Experts of a small language model: width 128, a variant of SOAP for the experts.
Below are experts of layer 4 (counted from 0) of a mixture-of-experts language model. Rows are named router (the router's row for the expert), down (a neuron's output weights, with its number) and show model dimensions 0-127. Each number is 128 + 32 x the weight over its row's rms, rounded and kept within 0 to 255.
After each expert's rows: a language model's description of what the expert responds to; "comes before" lists some tokens at least twice as common just after its tokens as in all text. This comes from a sample of Wikipedia text that the model never trained on. Tokens count by the router's weight.

# expert 6
router [ 81 179 160  27 130 144  97 156 160 156 130 106 174 172 126 156 138 140  81 143 161 112 167 115 113 156 123 139  72 126 169  83 152  96  90  98 153 156 151 157  91 151 114 159  81 118  91 136 142  75 110 151 155 167 132  91 173 107  94 159 134 148 132 150 109 158 106 175  93 175 149  86  91 163  83 151 122 152 136 103 159 169 125 115 164 160 114 165 212 157 125 103 117 179 106  83 112  82 102 165 165  78 134 136 120  85  92 103 134 129 170 106 161 133 171 142 164 122  98 140  97 142 152  66 140  86  92 114]
down0 [169 197 154 121 142 159 166  89 139 108 108 100  88 138 187 127 184 112  80 151 164  70 140  86 174 147 141 133  93 149 140 106 164 126 185  97 133 156  47  91 156 118 100 117 115 119  64 152 109 109 121 102 143 141 144 175 113 120 123 141 156 118 144 184  75 113  75 145 123 112 195 108 114 106 124 143 101 140 192 144 143 132 121  45 149 101 123 118 153 138 148  90 162 101 167 111 195  85 155  53 137 179 136 147 102 114  90 136 139 109 111 112 133 133 108 113  66 131  82 154 140 133 103 158 186 104 118 148]
Description: Sentence-ending periods, closing parentheses and brackets, and final year digits, including ends of LaTeX formulas and sentences before The/He.
comes before: "The ", "- ", "| ", "He ", "In ", "|"

# expert 4
router [110 149 180 124 125 106 131 135 154 183 145 148 127 131 114 113 149 199 131 172 201 120 110 141 161 157  91 153 132 126 102 113 197 109 146 113 131 103 128  92 125 190 118 114 118  94  99  80 156 155 108 117 133 152 147  90 134 104 110 234 120 153 138 125  97 137 113 123 122 125 148 189 123 178  96 125 104 171 131  64 156  65 102 169 152 168 157 133 216 130 142 118  94 145 115  78  84 133 105 170 100 136 105 126  97  78 130  61 145 122 128 129 153 117 144 155  94 112  84 153 138 102 136  60 118  74  79  83]
down0 [140 103  98  89  82  73 124  97 118 107 126  95 158 125 128 152 162  71 129 134 142 131 132  71  96 146  96  76 114 166 207  99 111  74 133 146 121 133  99 134 159 163  53 179  65  82  84 176 119  84 189 131 183 166 181 125 156  98 126 132 127 136 160 118 124 206 176 136 146 180  99  98 115 118 111 150 142  97 113 115 138 116 106  85 106 164 110 164 148 139 130  82  86  88 151 124  96  83 125 101 106 129 131 134  57 167 102 118 166 168 148 130 130 149 198 131 144 154 154 154 110 105 140 101  82 107 112 112]
Description: Line breaks, list dashes, bullets and colons in structured lists, taxonomy infoboxes and tables, such as "- Phylum:", "Class:", "• Total".
comes before: "- ", "= ", "The ", "• ", "==", "Born"

# expert 22
router [107 136  76  91 131 115 133 150 152 157 109 115 150 127 106 138 153 127 100 124 146 121 142 122  88 109 125 128  53 125 110  99 151 136 115 105 166 123 124 136 111 128 132 225  97 136 111 132 148 128 141 204 140 136 120 113 164 109 130 227 116 150 114 121  86 142  51 126 150 153 140  84  59 147 107 156 102 146 129 153 181 132 120 122 146 120  90 146 158 153 137 126 104 221 125 131 133  38 151 130 164 152  79 107 107  50 104  87 118 124 126 125 137 151 152 141 157 108 139 147 122 136 115  74 240  89  89 137]
down0 [159  93 169  77  79 133 155  98 133 161 111 127 134 197 170 158 156 197 128  84 168  74 102 176 131 105 147  90 117 107 104 124 167 120 147 141 128  83 167 121  90 163  94 128  97 121 152  94 120 162 112 139 172 128 127  90 126 100 121 163 174 139 157 127 150 121 125 119  98 164 139 133 172 161 150 110 178 184  89 163 196  96  58 118 107 157 142 172 138 139 131  89 106 106 107 115 125 107 120 122  98 119 209 120  80 136 167 145  66 112  66 139 113 149 110 144  66 127 111 121 142 106  27 117 115 144 102 144]
Description: Pipe separators between cells in Wikipedia tables of sports results, elections and filmographies, plus semicolons in result sequences.
comes before: " ", "0 ", "1 ", "2 ", "— ", "1"

# expert 14
router [145 117 104  95 118 134 117 157 130 143 163 102 147 126 142 129 117 122 128 137 189 112 154  68 117 121 118 141  55  61 195 123 114 113 101 121 112 176 175 133 100 121 133 159 117 134 117  66  69 135 125 156 151 140 146 107 141 114  77 164 176 132 129 105 180 128  91 139 101 173 129  43 151 134 164 146  95  88 157 131 130 143  65 105 160 142  92 161 198  97 130 126 144 186 139  61  84 130 143  87 156 152  79 102 129  81  92 121 201 130 142  99 148 217 134 114 158 106  72 121 138 115 130 101 118  97 100 112]
down0 [ 45 152 128 144 140  98 107 138 154  86 114 107 152 119 135 144 155 102 150 162 130  91 101  57  88 161 125  46  90 160  80 171 182 120 118 116 104 152 157 163 100 190 124 125 128 123 164  77 156 108 107 130 122 168 128 141 100  85 108 138 105 113 100 151 109  75 126  93 150 128 120 107 127 129 111 221 132 119 114 107 128 174 139 120 200 118 121  87 149 138 141 123  82 111 134 125 131 135 123 137 186 187  97 100 113 204 115 168 136 170 142 151 100  79 142 120 104 157 170 126 149  80 187 138 105 125 141  41]
Description: Quotation marks, == heading markers, See also, table pipes and math symbols, often at the start of a section or song title.
comes before: "\n", "\n\n", "s ", "==", "See ", "also"

# expert 9
router [148 121 149  72 152 149 117 157 203 125 113 139 137 174 127  94 108 112 111 144 129 121 143 128 123 123 120 103  99 135 127  98 133 106 122  62 172  63 138  92 122 142 135 127  96 121  78  85 178  62 123 119 150 136 114 103 133 117  83 122 134 172  90 201 114 165 136 221 132 127 125  49  86 114 129 181 126 108 186  91 124 198  85 101 163  97 114 144 172 157 134 118 114 132 104 120  91 109 117 196 138  21 137 116 110 127 125  93 116 126 158 117 121 153 126 152 163 125 110 177 106 159 142  94  94  78 141 102]
down0 [140 116  99 145 136 134  90 107 185  99  80  97 136 119 195  67 107 109  87 197 155  71 119 135 118  92 131  83 145 131  80 162 117  89 164  71 123 168 104 122 143 148 126 118 173 101 103 138  71 142 138 172 101 153 125 105 135 106  83 105 124 166  89 147 133 171 121 216 148 165 108 132 143 117 104 109 147 105 115 164  93  97 122 115  72  62  84 112 162  60  96  96 132 141 137 158 130 169 110 149  77 135 137 129 131 171 195 102  67 122 164 136 157  82 122 125 153  87 120 148 150 129 199 118  91 111 118 122]
Description: Commas, and, and relative words joining clauses or appositives, such as ", a college lecturer", which, who, while.
comes before: "and ", "the ", "he ", "which ", "but ", "who "

# expert 16
router [104 144 106 126 142  55 110 184 116 141 157  67 177 196 112 121 155 121 122  99 143 202 160 126 145 149  94 112 100 146 130 111 114 152 108  87 125 166 144 170 121 158 179 128  94 116 100 183 129 162 107 129 140 127 135 116 165 112  66 167 160 123  77 110 118 155  66 174  95 114 156 155  96 176 170 213 129 206 179 172 139 117 152 134 115 125 112 151 150 155 127 138 135 147  96 121 174 103  52 127 165 134  85 149 175  85  73 104 139 107 149 108 127 156 134 127 165 149 138 117  69 123 108  87 127 100  96 132]
down0 [141 124 147 168 170  54 204  84  95 116 134 158 189 100 140 146 128 139 102 133 128 156 126 109  56 109 133 118 134 129 120 177 187 139 193  89 147 191 164 111  72 114 119 104  84 114  96 174 158 148  53 129 155  72 124 105 141 103 119 128 122  81 122 106 171 147 115 201 134 127 184 132 138 129 135 109 119 169  85 106 111 118 136 139 102 129 102 124 163 120 181 122  95 105 147 184 156 164 138 111 175 154 109 162 120 120 128 108 102 113 193 151  75 133 150 111 146 125 148  91  84 127  69 138 141 138  94 196]
Description: Year prefixes like 198, 201 and month names in birth dates, infoboxes and narrative dates, such as Born: 20 January 1988.
comes before: "0", "5", "4", "9", "6", "3"

# expert 10
router [ 94 164 154  40  87 168 112 165 176 149 157 111 143 181 108 131 137 160 111 152 156 111 156 112 146 133 136 159 102 118 240 109 116 123 144 106 151 132 139 170  77 162  98 155  83 121 106 143 155 101 112 143 156 160 143  95 171  95 105 151 124 165 112 141 103 169 100 161  96 192 158  97 103 137  70 161 122 130  87 118 158 168 108 154 173 164 114 146 165 165 117 100 111 145 116  90  59  99 117 144 123  87  51 146 135  97 123  99 172  72 169  84 168 128 164 140 159  94 121 129  95 149 163  94 149 113 101 146]
down0 [ 98 172 131 122 141 162 166 175 118 137 102 149  92 123 140 183 151 107 174 125  71 160 133 126 153 109 144  71 162 193 117 114 139 186 177 103 130 151 110  82 130 164 162 172 104 154 165 109  77 132 154 102 146 134 155 134 109 144 143 121 110 156 145 176 125 155 129  92 165 130 223 111 156 145  97 129  98 182 145 150 138 139 156 120 145 168 132 125 162 197 126 146  79 110 173 187 159 110 146 118 174 125 108 135 165 106  91 122 135 133 158 130  67 182 133  93 167 221  82 129 174 131 184 122  88 110 150 125]
Description: Last pieces of place names, surnames and taxa just before a comma, period or apostrophe, such as Mitrovic-a, Nug-ent, California, -idae.
comes before: ", ", ". ", "\n", "\n\n", ") ", "–"

# expert 21
router [137 137 156 153  96  99 134 176 164 145 159 110 109 164 147 150 107 124 114 147 171 160 146 104 134 163 146 198 162 114 139 142 124  76 179 121 129 128 194 157  92 195 166 163  86 135  92  98 128  83  78 130 123 127 112 116  97 142 124 130 190 150 135 152  67 155 127 159  90 129 157  65 101 154 199 134 102 219 175 156 175  96  74 134 127 112  49 128 127 124 101  78 137 158 111 118 117 136 140  95 125 137 167  96 158 121  69 104 121 170 127 122 166 117 144 156 186 168 147 163 119 175 141  92 133 130 135 165]
down0 [ 41 133 153 119 118 181 156 116 130  90 108 130 114 149 105 172 177 112 138 116 104 119 177  81 141  96 149 121 127 150 209 146 153 145 151 129 140 176 208 148 124  94  73 131  84 182 130 115 112 130 176 107 119 147 118  82 111 134 104 202 179 131 172 119 108 159 124 170 123 130 163 146 150 140  79 119  90 158 117 124 112 134  93  98  66  94 127 165 115 114 132 106 141 155 104  60 112 118 144 127 110 108 108 180 101 122 135  98 170 160 178 142 144 104 139  88  74 175 110 199 120  51 125 121 154  93 153  95]
Description: Media nouns such as film, album, song, plus final pieces of split words like tri-ple, Em-my, leg-ation.
comes before: "of ", "and ", "in ", "(", "was ", "for "

# expert 1
router [135 169 152  79 138  94 127 192 148 200 160 118 164 119 107 136  68  89 127 121 139 114 139 111 160 200 142 169  39 120 128 106 120 133 141 147 172 121 141 169 113  92 160 133  84  88 112  96 132 114  96 206 139 138 119 124 194 128  56 152 158 119  69 124 147 156  83 168 134 126 139 147 126 139 108 135 159 197  63  85 135 136 147 109 134 163  80 130 156 136 132 108 113 135 106  86 133  76 132 121 130  92 129 179 137  38 104 145 156  93 151  75 158 181 162 128 155 115 126 110 136 139 145  89 133 103 111 123]
down0 [183 148  97 157  95 178 171 136 136  70 116 106 144 147 125 130 116 132  97 104 166 122 134 139 122  77 145 135 155 161 186  85 111 138 134 110 140 171 142 134 101 164 123 167 163 173 111 132 142 141 111 114 163  82 180  86  87 148 149  89 138 118 143  77  69 171 173 135  95 166 112 158 102 138 136 141 118 185 119 131 155  60 144 205 111 159 170 160 151  87  80  92 111 133 111 112 107  84 147 146 131 113  86  70  98 140 116 132 148 140  51 133 118  75 118 120 166 209  89  67 144 192 153 115 115 118 150 145]
Description: Digit tokens and number pieces in tables, statistics and scores, such as decimal parts of 88.5, thousands, table cells.
comes before: "| ", ".", ",", "|", "% ", "–"

# expert 5
router [ 58 169 103  92 131 130 105 169 192 148 119 114 153 162 104 175 119 171 106 118 178 114 138 116  84 119 120 142 106 140 191  78 142 129  96 103 182 144 154 146  86 156 170 149  89 115 108 141 133  68 113 128 157 161 114  87 164 112 103 161 151 158 150 170  96 149 107 166 109 145 149  30 127 146 168 145  83 163 135  69 145 133 104 191 172 158 133 151 187 169 129 119  98 190 104  89 114  94 107 150 163  93 102 156 153 100 111 106 120 130 153  40 159 132 170 145 157 130 108 142  92 130 155 100 140 100 129 129]
down0 [103 110  77 116 192 155 134 138 137 174 121 138 103  74  82 181 157 131  75  97  80  93 127 124 137 117 140 142 157 195 128 131 106 102 150 144 130 140 196 134 209 126 158  96 106 141 128 199 145 141 123 129 156 100 135 162 118 124 154 127 150 137 143 129 120 117  93 106 155 145  99 140 126 153 159  64 177 105 158 119 143 178 105 148 214  87  99 162 138 152 162  62 107  94 210 137 159  97 126 100 179 124 118 168 110 144 138 118  91  95 137 112 104 103 153  66  88 172 162 160 139 150 157 155 124 178 172 139]
Description: First names and surname endings in lists, tables and credits, especially Spanish or Portuguese names, such as Michael, Lucas, de.
comes before: "| ", "(", "and ", "was ", "de ", "="

# expert 20
router [132 139 168 189  89 144 127 126 219 134 155 102 168 202  96 134  40 117 100  95 143 178 205  49  91 143  95 139 117 112 112 115 140 162 141 128 162  96 137 107  79 158 136 162 101 113  97 132 150 118  85 175 136 158  62 124 127 130 122 141 113 153 193 158 103 153 123 136 135 141 129  86 140 169 148 152 117 161 171  85 160 134 121 146 159 131 179 136  85 136 114  73 104 164  83 100 120 112  62 123 111 138  93 165 158 113  82 134 104 119 137 167 144 156 163 160 137 121  90 124 151 139 107  97 164 103 167 163]
down0 [169 178 147 136  77 132 178 132 165 104 164 164 101 136 127 122 111 135  97 126 130 115 136 121 152 136 150 186  91  81 166 118 124  69 169 117  86 113 100 161 115 132 113 111 121 155 155 113  84 126 132 162  98 140 136 138 118 116 151 155 133 224 117 119 115 189 118 175 123 116 177 143 129  85  95 131 103 124 139 190  75  63  99 141 135 125 120 206  90 106 158  53 106  82 151 103 126 176  99 161 103  90 118 103 100  69 117  97 107 119  89 185 175 164 146 177 120 113 131 198 157 105 143 143  89 143  84 151]
Description: Word-final inflectional pieces completing verbs and adjectives, such as -ted, -ing, -ed, -able, as in disputed, toured, capable.
comes before: "to ", "in ", "by ", "and ", "of ", "the "